Weights of a small mixture-of-experts language model, trained from scratch on English Wikipedia: 3 picks a token, a shared expert of 128 neurons.
Below are experts of layer 2 (counted from 0) of a mixture-of-experts language model. Rows are named router (the router's row for the expert), gate (a neuron's input weights, with its number), up (a neuron's input weights, with its number) and show model dimensions 0-95. Each number is 128 + 32 x the weight over its row's rms, rounded and kept within 0 to 255. Numbers have three digits each.
After each expert's rows: "gets" lists some tokens that make up at least twice as much of what it gets as of all text. This comes from a sample of Wikipedia text that the model never trained on. Tokens count by the router's weight.

# expert 15
router:117151127103118151124161117122106106098132102172141094127139098133107127129162107106139074150156140135120188109146111145168088202129155102140145160081156129154133140133147139085094098192081221092105098078155145173110104160096111176111126148151121077111129154121061151112102121146104106077
gate0:142098110115087125141172153075107097180139135084137127172155081161109142140130140075150109157145195105127171156176135098118140146161118150135102163079117109096167127112158120086097141187084111111154114096198103105128159140158108097128160162168115112097108112149139120142133144167138094129
up0:098147174149160034116155149108160170085133152176182130135110151118117132096109158082119146125087097154159125104129142075077158053120086173093103119146164104150125155134166127114180150131131099163127148113154149111185123085185138121129168050181113142132167138123089117097124162156119077114
gate1:095090213047115120087184144156149116129089121136073136179125108122089134169109154150105104199105120148098140091098172129142140091144145092144121065171123164172169156160153124058183057095126127112167111118168134174179176198145210139104066092151150138098064085108138122129145169116089140131
up1:126107122097107101079167119144109137136142153125117135162079137133165046118148150127123079146065156115102172140140145136172117213153182137112224105096132161138125062150119147086153126151149115096123140123180138099129096129105116113113132110098142094109173140073161166120174170126123134106
gate2:115116144126130114111101111121107175037194154135118122196131080161146169128102193120102134162151115118125094154114103139107111143106099132154087150133166114141156104170136129130102130137148071168064126072160160134148168126105124151198146145176092107133124129136138138156109118177131118060
up2:129109077137134172195165151113122123163081097138120125143143117194118078134131078191087038154079119166061163125174146124160117193128120078184158121103101095147143172129153082091113130126038150116143107139153203107125127126161121162147127129133189089074137173163127189113168060122052176110
gate3:141146135132122123104175147165144095056104072127157135114161079168078151073126090170081122139119113183168187115120100137116111152147128160083093147088162191159147084131159142046136118146138186103124090109246097142167073207088098107062118136104085142146070103162110053123090118136149157131
up3:138118081045101178093063129176133083139111057082131104161149163122152093130131113091154113111114151096193041113107161130200107111224143113072125103178165107123101125148164115098092075126093106071122123138108128136132089133171143127148107104096144126155097117133107125166062150140169224123
gate4:088107125152163115148121099104087154097155106138105134147143098145099136118127169152147118160155152131119144105130144069104189135145152095099143139135140084126126132144159113114108052110133222069098134083153198122117146182078090134122116098207130138078155143127109160148137098155184076107
up4:166089084137157179055200094070122165181133121114112086168129078173075119127110118117143124131120069179123199161050139137162115129162181148078100137074148159136136104055146111148167124161108082107159103120132103125165135163158156068131134153148126093130112137127116059173085114067066108108
gate5:189135114150101136120118116117128077160111171131162056136171141135132107108099135148121196123142159131170120109124143182144116121118133162102081135119163096122132212093107103157104095194165131132108175093167102148105168145128083161115150106090116111124162105148104154151139173145130128105
up5:127111082199167119085117120171122139111107109094128152116093121064077131088070076118084131090131048152161121174083126110148087126105081091141139106183096150105161107145137080158110102145062130187094129139086121125113162176135127076143127155120096118119140144109125110147089097107070135133
gate6:127168152134145152056123052125106084131124150172085157115154121085140076105123156148157123134145072112128126106137113185208066134126126145136142157052183189120147128084142144131085147136155111111100074102127134211101174150146122090198129160133130145079136159136049164131133144149100120053
up6:106089058119135148103101094180100115151131102087126152125121173113131172118131146166126126053111082127097069149114124113190082124069051097160142145101104141146127173071131143178121115119171086103105174132039191126114126168085071082116160123106137141153177133082136070158111164127163200133
gate7:114107191126122149085152063172110164152091171137144108114159170134170086136163113135130094062158095117087148134112110111169147089148107115087097181085137141109096066156136119113170209149112079104175138131098144109141149178116095055104140167122131087161126189069147122140116115178120112099
up7:113110077106104108108121119144105064108139142103175111148129162165111092113090085155114128111159133114091131136155145137213128093154142118190164145166157142132127163153030109142132143132087097092101146132163091181165105091094067158139102136087113162103140124138160123102145087111125133166
gate8:057151151132108162165154126148102068100132164166102140114112100146090063173127114136141097093091124154064136108124164096110084183046147133131179154080133110183134105143149121126082159133060169147137112118162120130151166147118048123090157116178097074110080092202098122109106119156100162115
up8:136156155094176096142145184083130134130131158148150127140117158141124100136150132092164114103162108112123132147107164083163149094148115136134098120080105122088175128087136087142135099158133104173185163112107163109142093080164100147127170147144127194194096113116120119063151097158183102091
gets: "\n", "\n\n", " and", ",", "|", ", the"

# expert 23
router:102136127089060171116122127124074099101137079130123118119128134161111141068156148081158118171150148126122139097138132113115064172135159103138137068105153125167111177119150121133101108093080162135088109063126134193096180159077143152137181087149112127136165174118073125133146136191105090074
gate0:177165103092144134164128125144109077115151086181125136049140090153102110096108140136125142144133101135137110101135099148149140143033132162154078144078097118134124149201129075141131210064096126147106106131173107129097127113063168132184121115147133080120151175140096080125067148125197134093
up0:194083135162160143037133111150102155177158115182091089146106169090137150199102168096108148148125138121131119075077173123161096121119093129107146103116162126078092137136154129145067133132137095127154169101098148149105148121068139133150112169116110130111151098109103127143121164141147051143
gate1:071148123090083086092127127132117118121087097135140070120176153137130138063125132077120154194159105096143178139138192115109091124180140154104173129163155146193092119189164148143135185099159151138139166102114138125120122161155124157149212094113141151134096070109099149121082129143116089127
up1:142148102122047102157162212147117107092100068119107102092097085134103153068121116159113105166169085146135154195137118086146082182136102111097105145096154155121095106160129136097124070083151086135150086120134165188124120123189163159120107137144109165127097137147152143068138056134117178128
gate2:141157167100122138101090168127071121136178113143143066144145121153118084123103113150103038110144154116141116106167146124084030127103142097145163085121095114152097138114137144084124133116192153113146150140134155159137105143071051077099132086103066145116148172165141150149134106181098116091
up2:116130173132056095169123125132156115127111088132132123076111113091112120114157108095137170124146143088105087078095160171162104113144133174150112130121168074156142148231086136178196133148151095140181141141140128161116085128146140217143155082120149112147114100153133101115148098129101116102
gate3:148226112129150156145101097085122073145108125066162133117148120101164158098117149140141119155174071212144119111109147136109113104131113102166119062103113113151149138119114089132136170080123181116092123130090155159147198096158130159158177157161127171082171118120138155114137129073094122098
up3:147168189088115118128105116101109086148125100142101189136125156094109127198059140113114169125059121119186165109135159116174109118088087123143111105123085131120128074134130097126102126122175080174136142105069146091139161132088122116175130111102127169144084188148188135203135144104185115129
gate4:140097127075066119145111140157112119097125071159054065123115124132120179084158131103086141187094166093125126114149167110166128105107136101125089095218155132093157224190133063189125094139111154112195170105132090132128117132145141167122141145140166113148130088103108103158115107106113155093
up4:029155171109154131142187106102081107164080142105130222078105165082111187153155169103093120134139158097145108145172134114110106111144104103135098137091090076100135122142184177161067159111142205174216137153146118122129173118114125164167078090163185101130094143080114143090112118211139119115
gate5:129137145134141150117196144097102110118065098147081140105104118119068148137156120117162155159140153083139158091113179108115127166186151091140155120161135133127168131173165113150141145109116161116195140099111145089155127081128137161143120067126118034137119139165080119102127138191120078147
up5:138148113084178067126129137101130108144138110105130159075148112136175133126125108099114131142070196061127129090105125140155133127168146179080064113106150065124107109075085143137144074127086161135121092122155101150106140128144146125127168139066114138149126117119135187138159086105193071104
gate6:093133097133135172192152112123126124137174173072134109155039107135096166120122051142117086146205119140132129128078129180185078168123113129166128119136122152144082079105138160128142126138123074188039074134181112144121149151116152110113156113133113110116142129132113114157118112122124078126
up6:025123156123080125127148155114095092115033014138124163102129151137109113129145139102162113101161179126102110146127156132120138125186098156100119069054098182132128103110127132137068152115079155158112079176155117128180160107150130135153114097176169092120188146151115084100117088080166121173
gate7:098082094078177121225100092150068182113184190138114091181114141114155144143112096133097105134124097137074114029109084120164101138090117114087173044139116182031132165159101065135149133163138144146144054104071168052058083154136142161090146126126118113103190165080097134114118158150076111072
up7:121157154145092110117132114112146145144165108153107123196088117164047118149097172151117160132178126123132086088151124068172132103104056118098131151156084090129125121139160174172119103124184071233088121119101151196139169138118173154111122132082145178114133099147170085067146107111084073130
gate8:124076208129081107098131126134136150130133136126150143202097147153103143111140143084198161104112165156103131114168161076118102091173116103113111057192117131136174199165180138116144101137174061162132111095176202143157097144102077113178037090135143105126085127126129112090133121182113116148
up8:115077107137126151131170145079085153143114121098140177151152089093183135092172108139176090118094075142149135131064134152152164138109090054088084101097165082117184136070092162146165042131091125101109107096050140189135121082102160152071180124179148140094091106110157145178108105147163133129
gets: ".", "\n\n", " The", "0", "| ", "S."

# expert 5
router:148100135095099189101100074136092146097101130141120167101085128079098124140145127121109153157109123121157149090144120144142039174144101028151146118106128108134092142092165161109099101149102149118117111076080125135133155114074135158120119061169146118035142153092079165097099138156125064112
gate0:140131120137142153082109077142179122077123114068157133145148117138125167052102095121151126155139103080142162113191140150135152093138069079137154130122111134169101174116118182090161097093128167137144161101077125133127112137070059142133147085115124127082158120120084104110127087158072157197
up0:122172062115107089207143072158226118151164089114097077127143139177127102107166123156102073183146116139066131143098070106154104135162108130077151102176137155145137074203062114089168088080175139107131135123130152104123103189149145127102142165104128120105079062139143110107110124166132186160
gate1:172130154160164122092149090139114147103080143063055160086136127095131092147152169157154127118176136119099171087158117160103084191135091111064136119086126149112089098085120137120139112127129148144127092075103142137125121149069129214126102124196135119066129137129159160095150183172126061156
up1:150194150135146117102079104103157111140144105165136116173118151144091065148162174117152174109149091048110215065086137132083152148146102143214132119115117151117136090114129129154188138134126130110088103119090194116118132185152119184107121100112117132169133170090103119116088110113125119151
gate2:117147102165121182070102130099177108141110142151113143083115086141094094132124150165109204112165104200138116094155095183164098215111143105036121139074120081091085136077141130109101101127116088130070105080204075171125167150127128159191137129091142076104148130129145123146160161149091158161
up2:100130053152144130114128127113229081108164159140164120169116189137134116125106128153156131135149135161132075156116086092150165155143097147114119131180174081088099136116119114145130118112053110147140179112175139144127162143170110173175161118133138133117149121071117132162077129119086136102
gate3:115155112075127210080110136144115155099128139083157111144133136119122135110142146154159117132134149088140157082181108176119113157166118157075176136096143099194105064135126130124109115169115132115124168089163166155107114137137067087149128113143124155123127165067159133157170125135145068150
up3:139106116090195126114047111096112159101109085135128103104164147160135147068137147111177105106167159108154118153090104105170148154075103123129096130117151112107136220154126135196128159083177174124156152151099113116116119124177131120149116154122094109152144109116095098139116122125087131094
gate4:130059158134137136133114142169123125141173131140166134128159098192145094144131156131119065094149128108091110119133157138131079133133143130112121124066156145117055127135125120118133100143131136145098088101182101162128142147124081116141173073143122109079138153130137111105115117130110143118
up4:089109124167100173151182168146119083075134111134140143084109133080161163135161128145135157154132169150128115173128165107085160083123151101153151188151166073155084135139067156096150146113085138117098164129070084200151128099088095114121158135172144121102127098140113112147114120112096129150
gate5:137141125177103174107156103163111147150088129160141170088130083102116089170079139152097185145140111093155124103107159106191161135139042094124119092102150114159063184125089128106072104132102144113125132082189150130109144125134075133136159134207143047137087162145132113166106099154154101098
up5:160151123130136148154098088139160164119151090088132088131115172205158096094119116125186118176113096150107165079167156191111134127153107115156060130213178118100076132158175094117132119160155091129105164112134117109110121120129100126100111132126135119135118133121076141135181155187146120151
gate6:122151186111056172140123070145073083095152099128103141146137121159065102133180108085063153078168207079076094111147151110107078119179152087098125084149133130139117139166124135116162111148099141096080109105129095138138159138056126140081150063174099116118113103105097116128157130158088169150
up6:109158087118126189105116094099109132150111124128121177128093112171138127113171057090143139162124183072137081103100122170134123181176119100061174065111148133111165144137046100134150090190142131150127161114109113121155178125144154120133114110188149094066114115214059152147183193111154147159
gate7:156107166104145154107129048145185136138136056123088168139113156116160177088099135131090161109101175109067133127112131146201046148169129174196169139126130082154150170096144142112164146160087145090135082137110196110163115157128092148139152147107107124119149151049125103144122134094166120120
up7:172128165097125158109145170172118138133156091139113104073111106064158067119073148150150141121115116155109144197092131101124112157136151130144079077127205102165114174186169128118142103079113117141080165118143129156156172165072089130154140120051133167195124149168131125174158167138123143117
gate8:122140121158135101092125105083093148127135125137136178144110177063160136137098160109048142176125143137135177095054126180122162169115090144156103097121149175127098163062097173113136114145076110122138172124141115138149081173128176131044129144160090103085113140194157099122116144103189115126
up8:143091166119157133193136112138130102204128170149142159151155113156098114138118128094118105139105114209146106132143124148150170090102145102126120109139080149113137117080117120135095120152155129146140111167109158191114153113170163172100051113085128172178121099117087122121173155122201147102
gets: "\n", "\n\n", "| ", ") | ", "″N ", "S."

# expert 16
router:130115110093111135090132108134101118105144116191127124157096118067136152106162155085132132141186166134068158108109095137172102116178139079102141085107147142153096133127155131113064120155124158126104106083153145170132174161088110138073101103170169088080148103113102132125141091169117112087
gate0:133151136190068107099134077152204148122130066158132060180119161127153097135087177127099140137194123156105186122115126139174090121102129094143110221141132123106164132077178129148098145186133088151140126115094160145124109154147096093139046083140109070109133133137193118140038137133104144075
up0:117104060188148158115115075126141154126077144099071138122102093071127089116146080108141085177090062145154051098184179123090120153094061133078157141129079178098168079177121149121127170157159106188163085131097074109128153132160120107148104209108145119177088152099112141123157160127092078143
gate1:156073103099101098086186094181155109140099068126134127102154097103144146146101187134127126161165182153126130108114126107165141164152134142160122174113122125168174056124063151138090181143049107081137119124092130109203178117097194131119128114097199129078153112165144135149116121102132140180
up1:110094176132119091181072150138176108086113081083082081128060149173109183133106135097138160128121104089133162090136124151071122153106108173157093114111145115155055141142119098121115129103114162147190088142136084157161135108147115155171153135090122158161167139183172121130060187118111033136
gate2:161134124088129157157093085144120140208149152113138095131160158174124120112148170097148196168147073203117135101122123088192139133145128112141136180136157171126162159140163077138132127130109174087098136096101123142120098102125092187133139102106118136033087134133120082128147104169134183151
up2:164112169087178113082120137112147160100136145116135112167143113152090088121109123120123139130110124127095142138142131119138149137115182126113168145094162184164174166142130132100108099104140166126130153111172140118152120169144095126131123158118155133140149163146133140143110140130183154145
gate3:139133082137158163123146126130099120088166107193134135129105133117141103119126147118122112113143150109115093120111069124053095134098098136085100081128144132107127184112100108072130073181114155169110185115126135099125127159117112130109136104174195103131133090079114082138181175122092133122
up3:159097103114207113104141104194146095093135157119179138058072174124119100149132143047183120111137083126137109156170133108082138094157149103089068114140127124161146146162177151107121168112148097097109162130140149066173136123100131097148097081158146102123167141167073126147196076100134156141
gate4:109155133122083220153126057071177099057211104112157116121107162156105153103192156144106113105205114087126128124115106173143110166137064104213136161109145088141073167141143116151137106187159097161084115114086125154078124123141183214118109117148120102159152149077103119093139166158099154138
up4:109159114124119178125154120127138109151112071133097076097125109093112141137159185080073143177149091059167104083130125169155176121157124162161088148098180130107100120110107071047120109145129073113095114126174099129117100094108173153137109121122121196151133141141064132105075149164189175078
gate5:091104107125137105116182131107130095108143104121110070104048123179067124098109085153133128162184116139130119146120141109138118118128118086068102198089153123129104143138111120082142152138150108130092136119174071159131077162107128079119093137140104114132108146087078108203077102149201170105
up5:119129103160133077105103134171161087103136136150103102086117122122102076160212147125120088123134148153114143163089131114097129119157136102149125153107116098152113131171129145125180086075100116183105108159151093130149126144153110132118106166133124209102124142146157144075096161119101149134
gate6:163137085064104109076153148117122176112109094120137051102096198151142138089118120151127124168153103087159130098103174078134148145098091156130114100099113133097136099173149134117097185116123078123176126089127151190130130132112096096135130152111108167093148131103166164055129098172118099130
up6:159084056102113112129147099143133098147134084126072117159125133099101154159140073115093096218070165196146131117156137136121108120168139133101112181176153147105131174135084162099114129171149125106148151102133112119091138157079178128155151054158191129121111163112079115123125129118158114149
gate7:100169089120113145129122085135141158112152128113117077089153097140112137094121147095124116083139094143084096137031095185083102143138122125100181108159105130152062126126177057075103152103139116111108111125110103121165094181106202197136178138131109082125078050088134124104096149130112138116
up7:052087176128096160070114087135079122151134076076092131114148133132167064130084110126145117070184116068012069120153118100159074097148150123136167139154152148083129162121128104100170131118126086180139091115159166175130135158135204084141103095157157128115091094095142152081125184148084096135
gate8:145091162092083103118116122151088136139131135155078142166100101235100174152158104093098173145153134103071188128218095100171147158102112135093144122121138140100135087109161098123076086083077145160078160094142096145136157130160129103135117136148119106088137164072173172135138093101126106105
up8:172099147076175122120163112099132107150099050057183137167147133157169118094136160174099116134114067137105087156108134131102117119117108140137104128105154045143115168108080158068092088149172124120120120121161148174169112134138100155122146142097064108106064163126137082193149160156157146093
gets: "\n\n", "==", "===", "\n", " ==", " ==="

# expert 22
router:143109126077056128133124140139073114083117094159147123173109142083081147125131125138098137104169139092137156171158046146122067152152123087126184102128167151157140129115120129100094093130095177142140111127160162163144153190090091150097163089174101090084129160138082100140101118184136096128
gate0:103121144110140087111098133106106095136077081111108151150128124084102147124122115108139152107137136170152148148097100162156088198122151071090172106149149158125145160154083130150134175075105142101149086119185104154169140181131153183106149137117067068137080160148110106203098170132186066151
up0:136076172115146099135107168138116133127121096141079090104165100135118171168172152152058140119156126109148105092121086098082129135072159127079184108167178139126139103125077104069090099121096175150156156171122158153116126106115068140116117145169138111149138121157118145132120143157145161150
gate1:147093115091114104118122126118115096148187143133127177159112105127120106180138115156175169126167085080152177092132127181124100148166130128144062066147130109143106159124118136152118075137185139101114203117093110143124110167107093167143114107172100141151106102104180106128117121107214100137
up1:039119185083096113096117099135113145120141079188117131128184130178136112241146122168117155168098098123108131174169061140107106134082096156181181116168173162124125130160084202128113145109144143064096149123154154139135137113094142149131079170110172097097088106086167120108094067115146144109
gate2:113128089176100112118074119132158118145123123154124176106106114134093089106169159110154099143104200142137148116124114127154096132125165110152135170076135149116151132145081135132120195169089131161138123124105171113145120155099159081015127126093127076235086055125075075071121091136091177114
up2:102120149133142093114104107111170163176139138125148161102160147152154129113125169005110154108119136128088109127128114077125087088150163117114139218133128142126166099147124180089094143149160175175137099121172100112109111070139159098169135172208084112108206072107111131122103050189141197126
gate3:106101125151044159152166141166059128152155137117111070119082132135154117115147163161153159118106054186173144156124089100134124108107096132140103076069031116113152104117100135120091149120139088138113099105141086109110161165187125083177179097135138163148143122138095094153177111142099118180
up3:108138140128185097135152111138099128151146156142106114131119110174093139245100069107111103124093084152111074171160164076157144106124215126096139124058128126179156142172147122116147081111099121123098143098120101130131158111141133096169153132147185114117196170074140086137069084139158155118
gate4:131175108141126115111119096111144162128172084120145147175158120156138146076180141162106137093139155070148120101176145158127119062114125087122155136062086140096143070082178122156160167086155101140129098115147134097154149145146139105117136130097121073166130128115164158084141135135157087166
up4:133126133178176116144133140100201182171106159029115192145164072175054099180092161155098161144111135109128168141122133088087119139168135152177132099135093094129079126140106170161127177128170162133129143127113158114163136110069162180161134132108111096160098110122161095117162150130193082110
gate5:146096152147097176105160110151149159156136128121086094102141115120113112153146165085138131183083155134120109078140087105165121137152098101102141151162138138123091098054200071115074108150156132150154093104150137157171103166114139120094108076094114129110118169075135165105093176163121143138
up5:137088092107134160115074204186110095116148116099167163102099080085096092083165121111116154087124114128164127114143084101161077200116136064091098132119116122127147098085140116162125182172190108154140179144118155111111147114163101122081139101133158108146126133174174085157177122081156148124
gate6:118085152069142087098154108128153115130169164035082141117149143129160140093172105091089183156146070075141118181157150161168121157137116112122032134126099182145117117168110090133160148108128157183074142102077136127119173131132143102100146129154142131118136086087162134174144076180133134118
up6:139140167153067157121087139156177141179159107089108135142116132135112107164131140104122136144070137144147074146172113156141155116122124120059134146128078122099212120155131129110115179132115180213089178134092124112132142071152167121109149110169175155106146140139194076123177089116051164215
gate7:115155200115121161108140083127093139089115096137143120092152132056127131117148138151133123089133131097133124120116150118176140127106123125141144083102159216178171148072181160084140133071171140112131136120154108151156161174110148102050110091153150099154095093110111056129165168080149183196
up7:107150140186100088164188138149114140170149122109109104137131113097151119157136146092112216168130178132135171128088095146160078072068156156135136146127109107110111140056127156114118138133151085152183101124170147158131153168171162155153143118135102165154093131099141151079089157141020109078
gate8:116095142158072214135134098076119118153120107151087084134152117131169119156098142120110082109123194164122155125078119137084124080136121069151153133078076143152131205088191170163142199174162102136141164113098094093127158149149131114082143107148167077127125138097095109153085138082167074158
up8:156107131111130065068100115087186139191242215109068155154157121080141163173131189130122146074094094185162119100165133151130085107143178145136123121151136143160051155167105041130156103116145046132135138142060154132126126166089090112097125165128133159124146043126118080126104151165149107142
gets: "\n", "\n\n", " The", "| ", "The", "-"

# expert 31
router:118102125080098163091170103111130092124099102187130107113096126145126140119147143103125120148161144139130192106119124140164069175101158085101161133118139151139114174101162112129082117127078154126082112051111170184118155167112155137098121060162147117095173096068119104112119136161126107112
gate0:118085067135112113110151142154174155130135172142167026137163110135091115099089143151125089165133164105137088172177112139074131127114205175082169075171151142186166083118173133082155075192073092087147048101163125152159102171159144120167152103157115160139136172129155138121145179127132115076
up0:125109082094131111140102105132173118140100166101100058105182129132113229139139151147167136139158158145101154094198102149105127110149109152182153145162157114166188166193088123100074138112130179113114137118133140113128109141132114132165092146098128106098101078165118146100154095099099169150
gate1:069127160161129132126182151094144135148044126106119166114147189103095130175087107152080139112140137124094172175060106081129159118133081084140133123147116133124104152087124136151045085136070059135161097107083105189157187108159200152138161148176138112097180140081118088145088072104170089122
up1:167107144103124162104136149134121090127140106149122158143147178180116115093059122169130158107069145083173164085136121069148081170070133185165094105095106160114209056089137111137154194186060121111090105108115170088139112101090154090129092079102134145102193156167054095091145126090088119107
gate2:119123074124179133118098119152121133030144118158168112132099114082110135102076080124072125104113138128112149150104140127169129183128189074103203087161130125142175094144132166141149095121119108166128125098087175118164194098086157123114147123184151109169141137120113182159142151125123206129
up2:129099120131110103121157137155160135122125103150113052160159045114141077155183094210116124107151115101119103158207086166189106179072099096156121140136194107111151070151142174123088155157158133092100137102070190145101179166061129146121112124097096167144118104122191096156135107154135090058
gate3:167079188149089142136118172123166103171113134183100194080120126102135117059128133096138147138145101193100127130072112147112133051081138112118172159095120156136074146148145124122127130073134117131144140108130170160141152124166170182126107121126138156155094047141115089119124136095078134080
up3:090146127098095161174138118117134123127107181096118175127126150136121189142053166163137120162065132094115130075135127088104068131138128132142056091093106107105229129220136142100165119214122138151153082134100055119166100044110125046162141081152146152097140122107096111117109107166126131109
gate4:125122144118182171101166128079121157122176125128121065166132094168131113163134119163144130100170145155113128116136133128141175131158182106099064054127193134142138129148122179151162121113166140115123102096165122143141112181113141144090101111142102117172157154085112098104162127177127171081
up4:136134090146138138161110134145179121121174078156148114116112112199163150114102099110095153071117094168084122132181124133164191141136106149098061066143132157123100075162139126185202179133051106137107144125153125122140111117098108132066151129114084123155114110129144138097119153153063109102
gate5:122159059166137208138100162106155139124181162177101094142087096150106173125116088111152170188194135127075110133136116103128151146142096129108130065151193110115100104142191103075147126122122118101156124093150120068095102168109123124116173110112190056112149116105161177146173085165117086079
up5:111136157098122169151184097112081133042130115133101076141200177134143124100155095201099138120180170101154133183073121140130095121121103143158135164090140119180164126104115153181085113135122131137178094136116121130078073094121057139138163060192115126132143111127089162110155126161098134168
gate6:150167106067104147130113113120125129131122104117129107129128093107134158109136124050131159082195086191098146108140109184134129159075111093184044200158136126081135165112140076081113112162090133114093096095138108154122164064142165115099114197077066126102094148151157113165113167119133162085
up6:123118109153194102127180124117165095125123120162164136159073091128150131110149100111112182132161129118119121171157074169124201115136140126103118172125087129165056155150104120147112147062163118085133094131167089076101085087187089093170175136097122104094171186114137179098157066176135154168
gate7:138153085096062121129178144122123050146107125136132137145082129114146164125133167119116129141127120111134080171128178070189105068157171100177152127166132161044123110099157088109097087129103162157148193101136055215139123190096138107141108037101174156093125123127136155127094121162091164151
up7:118169108075126158107135142151183049110075138068136130145122117137097126128098140124193163213132133066174101109161152093149101169137140078107100112142186089142128086148145213131122145132105136112163153110152073111215138104055136149093138110144114099131126197145188111189136094143166130088
gate8:094129102083143102093170161122100167101104136162106134163073114104090082111101146120099169164102190100158134088105131130164099206104156107178120122161133167141156111058138153113149114142127112148103135106131148079137115128086118148100185144145131110139096152108124129092142125148089061109
up8:128146126153146104112131079127103132154172129128156152159120137162073146125116164158132181132160139077089138133146132172097121124118029090164115133158147154077044192124122097245110090097109090147037120140116131155161121129148146130174137126163166082119087139111123159100153181091146139079
gets: ".", "\n\n", ", and", "S.", " |", "C."

# expert 17
router:087152125050090130094169118090121103146134105160108123153145133104103163106153118143131125187210115101084132182140094146143121176143143096122156094118130176140139146132153135113130124104102138094104066116132104178144131161144162127099160077170088117032121112085092116168077099136154134113
gate0:081070159203126095074107130163152129124099088140154105160107099131124077063137104147126168169156110133133158184149113140156091122105166166172089133199111176109103149154129191159089147152165134093125130107124106085155142093146128160145146158077096115169180071093117137140185121107152148124
up0:114052114129130119109141133119180107052152133166127118164084061155134122153126153106052117136185125158095094138119087205120067104128152117177166149131149173117095142125154127096099074102168115100113175103126132073079187184133129176107143149126155127150163057119080181098128108123144139152
gate1:115110104073168094111186151188110106113111098126116150146063091130110152119198153143109115123181127088160121115132070182095161149129157088081072154126109138081182128120098122142088147187052157134107107120128111123141155164153097095133135137186159086049152082080166151154120089089182127132
up1:115115138196100137105161078105134144113138074121158113101152126170134161171160129108190119177081148099126122087220128121147152132124142123124133118132049185148206133109126139165083159088115112071198064135137118160058085073100177174151136000123141179090115123123155111173129066176112099134
gate2:111155149138140164190160168190166192192155128156174171119164115123092142173119174163084160107135115117149151170156087129098112155079109146114180085176094145146164126157141119146138127119126073080147114133134140118169136102115084083187095083213137171140092154189099161077112186116151088137
up2:057174146128098191164176134100143123132149137165143180070141103152169163144143088148056128132177119110143082119090076097091140154079199060134167118098099187095148168119053150126107142117106121176063125154109192192169101168128133118087156062141142077150183128169133097094110183104124156120
gate3:097134139093086108196101156101183068136089158196123151130128151148136106178106085086165171115133123154153173167094135118134161084138137128143144106113074133122146143120138157108124149187082143142113109134135134119144136164131155106089174100197136093105098070185123109135114104085193136167
up3:076120131102145126138110130088067198099168174144124120212143123191081130140153089144154141124163090125107078153099149187156073108124165155111183093211128114106167107096121106128152109084143098150149081121134087159098141132145098132090155101185116115135146121127167202065126129093086129161
gate4:095146148165105149074154133116116124112138140092119175059167133142154121131119053069107151115101083095111132122127111140132103079116164088134096079107144075093153154063111193127101171157113111187139142114138119110101160102091125130127143095183129172151118085081086153119035163147181128124
up4:127109190145160078092148137132159129103134080091127136113126125191131121065134065087145152154166131166140080117165157127142150029126143086037112090181097130162056114118149114148079158138119092129152107129147122122212110128099167126100158127039131143062112111040125087128105144094136110120
gate5:144121159095142148168109100119167104121085106133168184097096093124152129107109243126113137082058104120115113153079112070147124081186117096105123087108095112187047152108140160137108166112126139128170112105133085118148152123135157145144181083080153088204094057116113058157235161109245096148
up5:054121119102117162118151077070078173155104132178181106135134109141122104056156118075153204130089183101155134108182170138138188167140132146101079121127098122114198073164081121124139126152139106158113108100132126128125097159096150140128116145139193113189138136077080200134076145149090119108
gate6:107164139081148168103173093089154092231114129063059140142112181111140165090120109142152143143167138119133105154157113156133099188097134084122134120027149193119164179153074155119147122078117142089141110131108112195157142168149117117114123029137049119091082107095136071241089153135108151124
up6:056157120072115090130151172117138117177164135135127126124159130119163120136134104211111116106150162129058133166139131140114173178141118149170180113109112154117123141128070092142172104126150118082118089151148106089162114106125181169089131106142080076105095155143133088152064123152146138104
gate7:121158158090118129143177047133114146084127118150115122144092128135166102125087210169126119137151139113137105084161098185096192077212144059153108157115073080056144142114094142141149090081122102142118189123127117118125157096110057150119146138081188119112111099154168182115170124165197103118
up7:029153117104149092125171100107148133132146106109198127097131138120159171123095143173124151071137107127188110182156096166133192111130130085179127099130095109075082115131112118123152127069144104114130104141152113106139130151124075065104091096123144094145135101109185134131099109134077105155
gate8:091145129090176134126127104168154132081120148131123152098123132133107136146123118131101094131147197116117131098171127125166157166173170184105144115114166143118083121162105132115135067126102143100119042114167150114146173159129104133155144057126156079113124159221102106073127137116039085142
up8:114130158087161153112112115154072134092113121169165138128128130060123146172201116173129123092088115159153196086133101141118127132124180064106104139080088159123086134081093185075117111154185198168102240135067095147087109077142162124089091150153133110069129166138126121154131139144105086171
gets: " of the", " in the", " to the", " The", "The", " on the"